{
  "n_layer": 11,
  "experts_per_token": 1,
  "router_score": "softmax",
  "routed_scale": 15.7,
  "balance_bias": false,
  "optimizer": "adamw",
  "beta2": 0.95
}
Below are experts of layer 8 (counted from 0) of a mixture-of-experts language model. Rows are named router (the router's row for the expert), down (a neuron's output weights, with its number) and show model dimensions 256-319. Each number is 500 + 40 x the weight over its row's rms, rounded and kept within 0 to 999. Numbers have three digits each.
Before each expert's rows: "comes before" lists some tokens at least twice as common just after its tokens as in all text. This comes from a sample of Wikipedia text that the model never trained on. Tokens count by the router's weight.

# expert 15
comes before: " |", "–", ".", "°", "th", ","
router:425506456489515495474426598488546546519548515485528501506522555507437457527507460560523494458497397497546506425537504526489507516532535493478493451522497524485427494476474517470510514484470538
down0:526484522478539513428514502493511549522520575553497506474481488528512472487526531528473464472493454494534512478573515392491507536499519545488466459431469551477464529532485502531536513458511487
down1:499501443496475482451485474403527473544557489482490524495542507551511591460516513476546532541476466506555515510506526561520467513566495536479478512519558506492516511541461550454477503482511485
down2:486481431546547504556547559503506500439560462435498534474591510459442503428538507527533422446469565490465505493460517428420571512494469567495503506487478568546577511539534447498525534577500502
down3:559535496445420460420494484447455587500531465532484552505432541449493470476479513528457459464538470408483519519514513530527523563602465570431497423459520489511466499536515591548542505512454554
down4:523493452403495479483509508524522533507450496485496497467463530466498554483421494471522502454524459502493417538507464586559506453491538481464511511562513595541404514470469435485502478563490481
down5:457526446547521478492542458495493500481510522489477440470532495484462529500519539472530498494527534442579460449550595479472479570570480571577446503430454482485487462486505526542516574540433527
down6:504430552505478514471519596421499497481520490552467488479505507523460492452464470411508564574577478441471583473507471457530473526476509547484486479490501498484596482496485498482449498427510489
down7:470547485498504541522460444487535484536456479486442505515506506509421516559481497473509437501549554504469459541585503542538481509496501542551526574542475492528541490492449440473486514564537601
down8:519490467508491566519542470528480498470477526475529459463504469434446432518595530535462517441505457458551572447534545572536529552548541507507478478582470466530503503541450531492412426486564524
down9:483485474467444500466524497520526495535481520427480487510485516508477490517498454500488533438543549543526466542497539497489415548428500504432402529496442509519589493533470519530502493513574490
down10:494540501495472515457566540544484524495434524540487538548422516494465519563474535469528507484531562526531492504491475476564503489490554481437516553507545534531500547542472534451490469518512468
down11:533516485523560494557564484538602470476494488504557477463554443480538467549516518517501498483481554461420551480483491572537453510440512465556583491442559561547517492530500403562529457563428456
down12:506573466503564538474466473479498526488465548522463435506508428552566525474445493501491501434515540536564523501524546434520525515585563469516470556534470578533492501482475527490507489503556485
down13:484496439475524527544499464522514557434526486492472447497550463559510469505583499514542451449534488425580592489559430547502582510556502537556510465558527476538387499560540599486509426548558509
down14:508424444453470502588422510485421495484473506492535464468451384517483458408525494435479494537430490521529544490492523558581471509546459484470559552485529492563515446525497465480546459508506529
down15:472441454548445469535431491517428495484560433573513497540444537551564618466486481508456560496503561492509456417458532435487505477498548487548573490534521453603577501507491431487470500486476460
down16:472469476542482499569466544540474544499576502506531497505505498542493514492507490460568553504592524508459591532576465460442470489508522557528553482440527487541490489550527484492489502543531516
down17:573415492589453572498517477512535454462454448471510504504484523511487467514519588489488522567539547461562575445504486488583562481445585492502514438506501454515509479539437483479535523537531552
down18:506486510551485496532500561534525417560487513517524572489551499482510412583519442478514520552572503494498497495496530486542448436480511458570433490486497493546520553546476504491444453475454501
down19:471462515542538514505472482552470470429485522478485560520529515471430436511485516554524499535466562466498522491506512477518533496473490481562522386467472490591554509469442504525575526507550536
down20:466505436521502501520481460522478530480521543518458556497509538506457550469518459444499487495509514494475468514509519474507470537467544527562449500473503551505520432482548503497545485530451471
down21:490548428525454501473431441516503532602520471545495487510493481427494494491545520492489496483472457513453538455493561527504457507516498495469558525508495541516581488478518477463540476497538481
down22:521526578497477478575508486536445489474490555492469523540445459403485473489486481574408492482499484554490531517531533416578503531480477446480486475482541463580515521477491436487498528529488503
down23:516533499493471537526586487471486506464482505466488506520420445472471541488492515458474556498488517506422495552545412493561484454459529478524497579445489437486447525522445469430502554501512528
down24:579501500521499517464511486506481523527515550427511407470450504477461573519430490572473475472543525469431512476532423627417511501511555405530538512520461434463483490502461551525455444523519466
down25:502516475506496555439450479563577489533474489540506429514519474499569501473588512532520498464462542599522459466455480474462497506510482576504486426517493567447493490569533485501516547425453472
down26:415421404514516490415558473531498562511471504494507463532558525480550531511483551462466543467531419554485510464521437515553458498518431514485453504469478505496476533486498551510546504560489478
down27:544504434499466555519482515562498558477477547465506535530441470521465539459526406513512553482521446513457472499517503488516489506461502520582487504549479424501509479541512513426511472465559512
down28:448492500556506490521522545504488474563512549523462567550455518474536505526480483497529479484531515482546507431481542457539494487535488482492412450548602517516527500459520488471505463522540498
down29:428482499529497475505479503463545480532516566529472467439528510458520436518496495442521552486501529525478502467466568543520526462477512480451499525476510524422469533470515489477449432485473497
down30:507447507483492502407537545431506505461469567442519500529496550547461573483517497457534506453423483532476527508530518477514558503538507538415460448508448501511496481439517518552565481510550501
down31:444513548457517501532487517473455554456551567545542484521474530557467430521555454503608501553501457558512477391524479489464483488461474482504512535430537510494542505481562504522484457501533463

# expert 12
comes before: "-", ":", " by", "=", " information", " •"
router:517543467448526540517486509435532533479500509624530497554532448463510525490508488450514527519474526544450541484507491527512534513499490530554529493440501481529649518480489537575520447553531559
down0:461519483489484476565449512533500583531462505485489514481489502525477589538549581404466483500505519575481509570524510517496547469468453550532523507562517552475423510504520510614537584487456463
down1:494430525501427510524457503504507575579455476465492493499510429493479500574457514477499454462537338564489553457487518502389514457560480445422476474429470517471525506490498482481519508447484560
down2:520547405447484518427554527453478467498511473514476503500484555456492432449512463504525557467529567591456571600516495464467478437471510554499501492444431480439506515574450463480491546429446526
down3:507444483375517492516492470510545523534465485541516412467438511488466500527508506508495472472520438494530491526553439529499457598574498490501471457575482499424530587515474513485452503513499473
down4:507516470528480479544492529563507467537513467518458551462532533439496512513497492469468461517520531516489504508459481491436439504485492492424538545489537506501491555530513465466491506452497501
down5:552517506524554461486438511484521543475495460513472524469512490502526584521541517444458494448470549443500518531592530560474495557573530495535428438412477505483529484516534501454503508559507402
down6:516529499497530521507464478449481598459527539474468482439450532521493466480485446428488505521527389561524489573493505468451540515541507471499483478456457494506460448523519533456455517476542469
down7:468470469476495527464466440481478503439459482515456495546470525531441501481540494529519519508510500433509496515530490493464447540474426536474563491440523465494508488517527418501470483394527529
down8:523453456512544499516479535474501436547506531570477481523527578522547429496517453473501535493434469505441498535509518543485565485527529474478502448546510467487516512477513568593483498480450474
down9:590445477564472526453512539455456513425488577546495496444445529467493475488521498546519515457472414500484413535590491374467425528488527467479476530531513531531483563472452484472510525525513439
down10:487490519541460507496504543575536424398546487514539488543525536535556522525517499518498476513609478477432548463576566520510436496492506516504458458494570523488543492533484554427481490565563459
down11:545479508517445477437477488532581523541553447582530517482550439458524467470479515443553529486426511530518507481482467477513500495559494484498485507559510537520432451468579545487533503482507471
down12:488452470499501493501526479487463492468440524489560489530506518538442517575486507533499488574479450598471497545477453548443487468494434476593569528448460515539539527499438547520516436490470512
down13:469488399526482515498464491567543460460517484517539476488509491407569525550508521501498533433490596505622506531504470437470536481415527501551485511441522454525475523476539486599547577480539500
down14:458474570506508503494539466534469542470543494575480477554491510559492435447523437539549472594478500513445476453517493568464473451458493460550567513542470509506489471513509505521495504535536518
down15:430533472463518520552496466457525554507513504498509531514454504469423525554521478458473494478514506495443494510439524503494524566463490490548551559501529495470424480513538491452522496513517535
down16:433487500454507493502528447503570502456506548508470428522553484521558562513478492502504456600496553456549466526475550522485435527510489477510564549439437467503516526514472506494466478502437500
down17:511512558463519484436471529531565542549561537505478486480469491453488534450468526531493500511444517512436502438490504477515526516459471507471588497486533455499514499468469549487494493587523539
down18:473509552505533461521440488583469507494444560561489465487532528488523489421377468389478467435532535392543482544452527564547479500497480552506539587551518442624500532525471512493489453483552480
down19:502578540450512605481470403463464519451496437493452602528478550497507470566475535554539535498487544509548447492556500548457522500505489511491502493553471479525454530485487443522448461516539607
down20:507482492553550543469519514498503572544455452527452545525501543462420511458460538540473537490482480512563635537509523499494532468490502491485521515488421481506501484532470497514495469507450465
down21:544490474463531506532544457532488579493467561504577502520539537488492450436489533544565529575552501552433524538523494458524419543520458542496526458538469481523478479510493518435456518416440471
down22:527595484410469620561523533524433523473479423543482478472508560481526505482486467501498564484574518490545536502495537588471458513516448527509556471492490510475449524463562486467479486555513528
down23:517460494460466456460480503518517464492487496558511441496481517476510607531435491497553499459487498433532435515525483533506540518512559477516561498487564498428482521475524456461514505472523561
down24:508470565525549494422555481517579526462507441476509521451604483557457509505528478484491528491541419513497522470521523532578486445536472516509457509516484448492510569487535537469550550509556550
down25:439561494474559505496489506505489406497514499474494527513550490579541505532471491523504466585482502488581483495539551363505421429469527510489554542614552493452505504499526490531516530551476468
down26:504512534525472554497466397460489438478482498465469460452495488571497505466475525519502419477520519455465526458525516536496521488561486471549510528464530494469401440487475493483443523575513552
down27:505512503484511530478433596473414376475507414501511461505570500435505546516445509532527491525456520453391561490473525539476545491536459529438467513546484519536573523458540512472525531474530489
down28:546405497479488522494472503528483551502509480437469401549466478472508474507520523502470450497514476571481612541456526543511584577543517516510535492444489528525542568544484472516542509580431435
down29:502503476517458471529507507483527499484435481457463486487506461421494496475521545503450454585531481497503475450445457523502509456536472515520442518510488496482498501519442517473536550512529449
down30:442482490564471501433514494486520515520461487531441506568520562466522471532476537503514480457480416470525575547418530538531488479498495538476535505535549446449419513500492549518512564495443454
down31:481503554452414517482426500507491486441492524535549482459435487496521568500529570514473417445444474459432555478520583570479475476529465505446507590542480470458517460460459428499508444516461532

# expert 20
comes before: " of", ",", ".", " in", " that", " to"
router:476509473494550478540441515600522504504475509604484528518437424472452541480469484496512533524485508534496550456538485495498505557521522470539503532495512467464494460560518483514419521515471511
down0:516554550567488580555482483454540479494429489543462539476546550494538526487568552499598438485526532505451517481443493471509562491513521443492614583541491509492413464464507414484478497466494594
down1:541524537544439516507471512460552474515484544564468504517517451481476428485411518470453522564478491578516456523476522521414426500537514496480495455440525547574517531493488525489497503500572500
down2:495479542486524589504458606577536579498487434475516512513488462540491502450505559542518518549480532528525493478489567494512467538520510524472457503531527495509472501520484540518511495520523559
down3:515513436506481454482467515473519415501491553501491517471444520487524478456579462471500477479492571483565563455562544451504477482481507417477442463531447546491411482529509505510496465499515541
down4:492482545580494546482520524491551527424475439496531472491572555581481432504473465537523505573536449574528455532467547478445515447502570516526527439492476490480431498484529511500520486490551487
down5:580466541468478413444459553526530495519508482554501512470611518475480488475524482464535534496493458507496545424453495526497426564499409483488554393440499495561433474526485519526506515476524487
down6:502489473545473470514478504465462444467494474502534526571549526430477559479530474501484479422482555386531458472488545566503538414479549491502556501535496591518391519458534406545463453560495466
down7:495538500556543415491499471572474445535478484415547536428537473466534491590531545537479441439463547484459513444523482483558423530538544493466474445479484501473566488562494456500541519445539553
down8:462505506458444526522473449548489487479443472510485489492467486493504490562483554479446505594429477543480483437476498472563493601492562515537502548485474505568442511520450483460584494529569521
down9:512502470516553451496594510462478507467437506548486532517578479434468516458417469500466415441500519545519477501519479518484460509464476456475474528546483616482601478506452481561490474506559489
down10:507452580485456499504515465500480409536484566444505497475493510500502518498443464463528495503463456523471455568505484515564533428516506464506556385526528523500565455537528466490482506447574520
down11:455515490454476499479528544502468540478487560486505522501483474460437554525520490472432502488521487464449468544464470460541460570487448491520555553480527552562601462507473520430471500484469489
down12:471544519479521517543551517478476474457514495449485467547524524522576473497409501519500430524500489479531516486529476483460499516493480575452494529495528505474488441508501532464400510481453473
down13:530526470581509411448531491481477487535518448516541474511509558526561522421496483501459446469524495556502466464512510468496495505578412498519554491443505535483580522476396457552571529477510445
down14:452481472525487470478454478519545473571429502490512478537471473519518481506466563525455562494499513511489492521468552498570528470526545503473470454471517530525434514456483444493531520464492508
down15:503440525506540510434456473448482523480465507470502522538532474552482494513492519510602563525505481579500470606465392468486493511584561449559577528516443555549421501486484468432457542495480559
down16:545507452516556502471410472530566528473471422511482493562489528493519567452476519440454478535500463517571431510546521500531486512557496489468552505439539522498495479424488450535556545481534529
down17:531503464485418455498556464486499576496472445540456467450513476454446478486520454510559454463528447518530436477555472504508549485432523429493474479585487395486489444501533475482511450498534517
down18:538519537477518532428474507501506474566549486519541481489525573537501611531496530468466567473441537566554491492419510510577475418456544506426469484483488494531472509501463470486480497498534482
down19:464508434462453516516550486515500478514476472503462543519511456445456486542540492443500522490461418480528572422531510479529489505522537559519478495465487473420502512506466467461506505510522452
down20:527495544486480425517518598454548567436517506509496500569468450502475586477497500573552467525501503486484504522525497498434487519486514543419428508471453590538381540535515508489526514517461516
down21:487536445457502506531521496520512539534512509558555524465593531509445478506499598526511514511551532468395482445468484487471446428435475508450515483467518480455503505517543489506550460528461477
down22:535437488535512507478502522546494500473458466540495451424484535491584475488457513553550543488476516504471508435509509511470458490467507451542559500461474558594395511495543548428494473554452488
down23:526541471530506490547531472509489477473409490542531521505491501480436535514420537490502415424579447454409511498524518485491477435524553438467537485502543501510535516483517467505485480533484516
down24:518481497505528536418465496517535539472410549481555477537494497564560461511479495474476492496482510517509542475501482459526413400517494485537497503504482502524552492451483467515535531439465531
down25:544511469439514509462509515572516564589508539422521453536518518512428489426483499508500544449452470530514472561483480543496520520488501509584550566510438520552635507527568559511526559539492547
down26:572448490362441475537448541363467462529552446541492482454505493488530577490523558560484463505486498474500484495574553489531462523531494446508498515460529508517494552561524514496564483546527524
down27:468478456573486533465547475487542476519465467478456581531496485486464491484434512484518524509503457490429525479503563491554481495548558500537525491487591552524524486497566458413534528519581462
down28:577497532475496540536507512445566545407507506477496509511493406479558473526416521476538501441532491509515518480552507454495419525477488522539568460486520521485595524532560568446492539495534420
down29:539585518530417566556508499501502478575453518547464505457485478452527461457472537516508521521494498470490431492486486497523520509541507553489453487481542486503437455498538564468525413484504501
down30:433422393446537557558507491483494450530438499465520539525472510504514493508488532479467460447521490499528508594444488548468476530429500532504444479519450545475585502440452494497534503488452410
down31:513536571520490521432498560580463489507426453506475525476497407407513425539471510448481505389466523517554522480532503558516501490510572458526462492524594472517378484509489458522552544489548534

# expert 28
comes before: "==", "\n", " ==", "===", "19", "born"
router:517497421580506537479517523548540436550491477553525427549478537517536560458478486536475545506459525462529486466417536538499517472517451495444483491525467441531431497519554479542520489461462505
down0:569508440494530502466505464463432521584479453503454501570513503478462457532515473485590527448357562463464534477508480504512529493538505540510529493512494458506498520509479462565503485587506508
down1:483572471529512555414500476566448468505492520541525537474506521578518475456551532562491549477544511502506516430521443506463492453465493453552526504482501499521493543498472509500535509435552501
down2:505375482523469488532563499500508497501487433557580475471477524573548437525498505500510522489519526561481511505430484575530478436493543477531586484506502508510431505543446473520423496506440458
down3:502422477532510504587539506473485508454492523510453460460513488510528542537531528423505473509522483538510503521523503558511507460542424507561531482519465453438440495530516536527488534478529519
down4:437464519508505426548506572537532447400528466533544486556487472454509494503508494540448487385529506502543537447512535508473505528515425508489519422474541527492494496479530535397514510474565485
down5:566463448494518515521452491463465470463434566521525487563493535505500495582438459505499442490528576508443506503462477526503505484506406511526453518531477520521428599502504502489471468507522524
down6:495429419564483498470394506567513528487515477495446501518458524433454492545459503478578521421501498498467540447523497574494527502488506452457522515462534506504466478500472471517463506528504506
down7:486488558569539476543495482490570465536518537498553503492537529598529573461561580512505522534471490472455465497551448495482553505529473502474532492521465486495469466507544511503517506424510554
down8:457419516453554498561522536492476480526546549482517541525520507568511486521525467531496459456541534422483500444550515495430530540570457566537477423464535463459554497536473486508515529541459437
down9:493501517477474438519468428497492440520506447539501489554513516522501520467436468514473436522391482544610546481565529481512508491423466550532450520460465488562510508576449529564507503466449519
down10:506522469547491478525482529465471548469541530559511468464564538463480472519419492541456494476539473504471465494532505536491524618505503475461522461492425471552431443521521489518466513439550493
down11:536463583487507541538544536539538552437485493445510440549515521504446510543485483513473540445543536519523446528517524408501431421532449570419541496512499471536479487443527532549475520530552475
down12:482421512494551501495525515499459478519464488432427436471489542487406470572531534477441572490479556626441593481477515512502489485448460522497435464550515530478555516502526540526535473588546515
down13:497515537491479479510476428472557436517542498482479519437533446414530465588496485491506539433459531541489522455561515464516534482480516500520528486478545508493509480486504550521527466454472475
down14:510496505452478528520537526495389565496492442461522511490486527531543547469496547487488474560526480517503575488522523488514511491479539547525564508546530492456435486447499507473491435515491532
down15:471515413501545454510535455456484550473470482478525516478425503568464450473416509470474425483508515499473456412471547415511482539526507527487386536522550541441541545429535479507481542511489455
down16:524489469515498505408483523446543568443528516578499457518540503481522512490587498461464485494486487491556519566540523481428502560484467565582492455493570527418538501475514471533448456470460465
down17:468517512534499464494478520435526512461598521464562512515471542513518450484596375460477489523456426511571528453511485482520439527476562484529487495492496476518545469506467478542464485582447470
down18:531420489466436532481475465515517546571528510460430493473477520526447564489450488442476488527433523528532474474410434473438550437512465556509554501524525559525371540504468446477497486452487543
down19:473503548451513518555481530496467539471561470483496539491521500507529485466532530546560472570523497459548530519525510555458514478542531523525454472544529484512559444532527442563512457487447419
down20:456574555496472541518471495483585434558568493504502514581473446423506498474530463477437520475440456484513482530527509437556534544456368523460484537541483571496534458529544494548505497462426474
down21:448503552496459530558466459503441533501472486507570437483537468462461529453418554475566512455410465465495537456552534498475534537567477475481556472520545473510373520468484498511444531493450480
down22:476444462550497571526524548515477452518532493472521477454470495410498455534489527576465489535541451499513509453485550495497520488494578482492509591456424495508465503595489525520519476538520501
down23:565494494555457532437502500555489545499537463505536482514477503492510506598455428543522488522454561519563478466430456491465462481460510516529505541545558485495522507505492517482487472443440499
down24:458537540517433602512455561488495498484522557511468458535479450532411582525482526441481554493465496491500481462540506452494461584487478542474454498455589476505532445500464458612503518535511459
down25:428578552544541437506461495516527487477473522477509481432506432489504444443479477475528512457537496543486502522529509516493531482456525434446511561472456496554743508492510518487518476577526440
down26:519524550533451512498450471527444496601511567481413484521520479570441569470472514480523491447509617560463527517488556515505512517498495567566461556539497543553446467499531509486426523517502508
down27:489441433490484514564541494541435482548436438510481505440525527529472524457458536482519437523599447506475545493476493514445495551470553490532497486492493486417514444511531482457540480467502503
down28:496459444509506490481533413478452529429526433528526433526500466536481508492499487447543492441552482586503519505556527488562442593535544563475543487447460455585553504494430450470593512435473467
down29:468501508558504453499403544505461496544522550496483507464471547515476462506468534489522552468586502499446486550486578421505495482457497572443496466493447467478599463556501495574545493540524476
down30:535444512531523525505467545481453546504528508490537470479534460502479499512503562434462536536494450528545533557497522514517497420529533515486510603516442501470500558545472510503535504469510495
down31:476495443462508507474463574511512514447509498457442447442486475508557471467463468490504479484452468430481513561511611515522482497516474506517570476454488438457574501596474497475530502531552524

# expert 1
comes before: ")", "),", ").", "–", ");", "1"
router:545513487476496470428481496519487516583535471448519471464459468470541503513578505448473537523470505530477502511410508516473496502544525433532577507486517509532498534493549453479520523526424532
down0:532480539569543518464459503545469428479496428508555430522504554509463537510515532543537527572536538427487487524465529560400509496486544435503549450501426490527409527551568451548554473504541544
down1:512466554485445567499508500554525484513537467470438483497483456461574557490485565540550537533475374526503495522520562438520487458464456492459514445463499507549507440513482458504506459452411522
down2:544404521488455470530460477530515556553494461547535517473498477559569516469452539515469500446478458509542467483572475548534549477582520554489450498503475501546372491516518501418520541439477468
down3:516522534514563490499468490454546553504538516594528503482462480541522532513458407541480457461472549473555504503493575479494497532502492489533504498511535532530612527515570527510458496551510480
down4:539449536469539512507469534491473524507604459480470504538492498519473519567563511448446522593457454478494559514471499465526575480537535447484597510475493482482444496483489443487493473463503506
down5:483506492500508525444555485492464499399400496515429521460489487537546468501528560588449537534518556526464555457524467414522561487530488485492541574493532538567439550516532472510481473558513509
down6:548488470459503499530517448476508506515450539450557507532504476520470586524490533448501578491484504493532491538505469454506469505444465524451509493428546431517504465501453521522547532451432446
down7:471495525510475463528486537473562534487462485537533501546494481482522536471487483450489515559472556568480497561481453500526530500577542471528614446471475471478438462499513549406554509454529518
down8:473454534507522437477478507454454496563534484519545495527410405528477491501473500468438417522469432594450468444478477472525526529435550462516501522506477521479556612498473469513539522444467530
down9:539506585539443530569410507592469445550448482541474538479511509470493507479443475555475456470489455493518462565533512554530559483454445453494476443574515483491520493465411509521544548497494491
down10:539513455566434500574456503513489607571456500528485554437457452541523501456541477523497514409547471520502533509475468512504555573534537454561577491555539576551511505513453472504505513454504523
down11:506526481493544482456490448474488494447492457545630534493513513489425489528474491517548508508497441460505480522463530403514485536514542489529437543486522463477531464554517557480490502546533524
down12:491486494486478458480454492469481466541468470648539519511462521542478510521389392498493473515508487440503534489476609510529526537494501420547474484563447478520682514512479489549511542530488415
down13:513514618498486476491501536556455466532538440557474536412496506481517470477535481569497521495608475470529478515525436501473506534464501498513550461468537554558404476510481495467522499428467459
down14:485488520527487464515426432574473494501562407510497468544488480483478540496492510563530511519494449534494528528492510505498530537452366581521469451451511499568457482426558513493506457468534523
down15:536503498484549429503494491506482504456585442499546536490537562514545556533596502456445496546480453469508481477452481532487580490509460440547571462494503431528355565432575449457474474502406525
down16:507419499500460460511470486412521503533509541530500501535482486487473464491491503538464448558426515514541533473464435522434532484507478483473577486591480437474502444585466464486537535485540552
down17:556551534527472468456490496468464475502430467544529547500450496486560521440505390527457453462524471474539487445506477542513533592502499504575562512599452506472557489476497487534511503508472467
down18:566570406526474520625441542450546423455479445525513533551534527574475505452433578555505547466460531516425511542509529476498513429536557530463462576460531475587605484484455527476497428524450442
down19:587483499549551433557507446570503446565467528484573491513530511567558479503483461532474537541506547441463440509518429542485487532464469444440529503414463507518576539565508516491484475485497470
down20:377472556547512487554464503420469488488479501494506592518448546460485494475507482561537491551465535478520489497500591433533478455473533463517482488509490507414522459520554532506475557501533421
down21:530553512553450504563530500549475497481459491560486478454488476605450509445583545544503506468444465487479525409469496489520608530539480513493537509472434527591436513497520530524533476563475449
down22:536469476463536524517497531565522532516559483464505423450539482531521418508470466541493434482436461484523546536534481599525555478513490475552466501439441483499598492629452477523472508445477513
down23:450492514567516497512499543533533526517532469448508450489511579561488510475519524518532493555514389510427454535521534493521502496451472504541603450508494480504519435515514485552508552535484411
down24:489560511503472567504563456469526512482445522506500461507499499506518440542515483498460542534509483513449473460467432422470515464522500515563519467470468427509246455462529477498526477492616498
down25:490522461499537445523531508460582408520474556468498565487529504461537549576448580506465494549479525506461448483514488449492480469515452501524524551476460500535479476535466490433588502464478548
down26:571552496478511505522501508516426537482496517563534558526477587493496525502503432522554372502556524526544467525527550497546516499491468509414473440440440470520534579515543492583498430534449496
down27:528454539515573484446496491457535503496530505460414498440411478492579472563547544563537476488539585517528503419446509506508521480496452448470473560504469487495442478485471416458494545600550509
down28:477482562505428560503525479466486528492535501529497505515458480500484504555521435519522558491488421451522410499496522484546478486586514489555527443526486530537548531511503503498443537511474413
down29:565542484503560512422464508482505525560450414495535527477528491484485532480544469465488463514549562444445490476550516552489501432568518505453503496473483580508474530520536499461531532541518585
down30:603409508538507475491537483472564483483483437476462535483442463515462543534535480475533518499509515562499516578518522504471479484475529502430497520450503575462561524498478508551569515467505484
down31:506473494491509478518537428545488513490514422520507543551509450530649551529497452432413499494505466506517521485547449455525519548507555448532537458519402466560387512448551443477470482487465501

# expert 24
comes before: " ", " 1", " 2", " 0", " 3", " \""
router:479497498481481470489524517501519490571558563519555544512549544458548524474539465513505470496479525521474485502518563511561520446486523528473655511499474497528619541414640410459424501473477545
down0:474459554475491450539458489603464457517518516529490490535537451500445567511506461512503536475452441478487540482485577478501510470485480495496475405471446464559411508511526601499448457497521507
down1:486496486504480526477584562545494410500482526493503473546568464476493489534473490429485410482504472574569494446535422494527473457451538498541612502429465496507511560528480525518485521508507485
down2:480547470420523497424484532492453536546550529460522558528503496529523466475605527494514493546511454471493500494506466497519444464482485445518529519542520460601353439538488481557504504518528438
down3:520478488541532513460395530496449453499454495502583459515407476535553468510522506416494556510477425560508494595457493545471536517498480532545478535404495531465508520482538494530511491488447497
down4:537475531502505508560543419450496530510465497556488535432543539530459491467483583480561471488554532442534498490543457512463465509471518472552558414480467554531558500490477422389512461520514521
down5:513501508566493547430513499497396520499498500469460477415468515522520500502432538480502568494559503536470517541446541493433522476542558537465537485436525545464672532516525498518537493543460525
down6:466504531492419529468521522493496491528520508489476544498469479495568448568520486478545587487519479497509527514526503520564524546453531474490485535547468488579352498489532469468544540476410497
down7:528531486435497432468472457512594519514570466505541465592478470518496494556593506440394460521477520545486524554377485486445493514451511510547514591520439481565433441491465414520459546509525474
down8:523510452498481487530479524524532439450408474513440536432505494495491470526504522503529524506502529532487502453452462474560499487500522471479504464558515453477494462382512510475551474540610558
down9:549502513494433531454567507574497424526521511525561458525462482484502491440543548527427465507447493468460527461482575529554502503524518460501511460459502491503565452590477471490563516516491526
down10:519527434491503441526495514472561573423550451541548448505507534528489502568489528449434505510508546444576445547437515506492557473476462478457522507381505442568341509519413432550487523506504530
down11:523498482558455501520536413460539599529589485480539488550491508472475501473469448483519554439450466527553553599463422492576472447497423482471487485535492528487503546498491469500449483541527473
down12:478496459476474534521495508476530497488482456445492509484509492524522414573511538530539471437479514469480519490491521499519411527587511487466477535520526442486585494544547517519543472450557478
down13:526482383499416495493516512560463531540486464463507483483448539500470484483521507539531524415468454463557505500439515486548519553465467489469519510515488534532550517518495536522508540449542563
down14:442496459552473497540497496500484491438513584537508492545487525472510483503430426496518463440487549468584495524452511556447441481490529500500427538450487485449424489443575473517493498467467507
down15:465487547446459460545473503452480563502510508516527505479449431496525441469521538490523589507551499513496430540520523490481500516514498493525507475476501498438587560494477575501550532510562464
down16:524508538484494529545499577496473518495422509518519473580467504500542460594576551560486525507462483452453558532568519529527487517527449505483467502425437521524476542508416454444452449491465536
down17:534558489561512483560523461498498525510526502490526559459530529492451536507531463455454515505492457506461428485482538475573508547537497514439481491536460503500590509593548550455458556486340537
down18:503497450503491538486471524545554421496477444550465479533542549518527551521460580506469506524450538547504462531353441449499525523530469551525532535481463532499550521530477459473453547454505534
down19:477550504504529486570482472505438547486516495461451487389547604522487503439516520546521519538520534470419511489500515520501474568535503464539515438511544498496510543503443497475485496538506460
down20:508485537519550513493562565488491504492486502489514537522518492431500485507436471505493427529518414478474480520520489510561486460487512415502493520558456483507424486495487471558498456528539472
down21:530486464498472545510508475514492452509547522502442539510453487501418536506470492458538479478449488539517510516559508569492457530466494463433491511545531541457487506502484564508464480498506534
down22:442463500516513532447549556513503424438499596499548507528548521503468495521446474448435507578439554513424441522549567436508498499538507531564462584477458450468437482401519575494568501497562403
down23:488510545537522475481586436570413503555573474471469518475485526511463520452441591517496455558481479470513543513519501464471490460502527517532496515470498553471640492535500496492480516477475459
down24:486511504517564536437509506484486534478444504409491545459487489565562492505540486425496548477537532520464463527511433473535494526439473506365557539499548479421498481480531485506542452448488474
down25:496468476449543564517525529460536468467503490492482498517444430503513423503499559547529445501520408466580440457515447455521487547484471504583519538452491498443489475485481568485568531556551412
down26:527477513522492507524512519456483472432498500500493517507555525526506543498432464468471451470527540491465422476491459513567464483421468480444433553483479548507441438426498491482511480471429488
down27:480502417430541549487486480473522476521469590457529532446491501453441486506533507496443567448514544492489463515565498498485460558480532503541472504558468517537582515500476518471494502439528582
down28:467465491548529468501489534484501578471498471476437503464485518520435484472541487420541518532471491412480480446536543587555490559485520465424552424453489422452421506522517506504536461488508500
down29:473438525477434534451498504539399505463525515499502549530439548468455539466464495503485493483522487479560518487517457452548515529555511443495543474531452446487527471540550469518559483501516464
down30:481527427489461488439482566437518533485490514490539486471496501453514426497537521493445485523498578473523469538521476505449505502513465504418489573566433463476525478470441481471458502520471562
down31:502454480499528467481484525500524460444498553524495540531463489529521515498459499431513480469547401487513466471470496533448398395482467494491510484455498511422387491526501538546467466487488472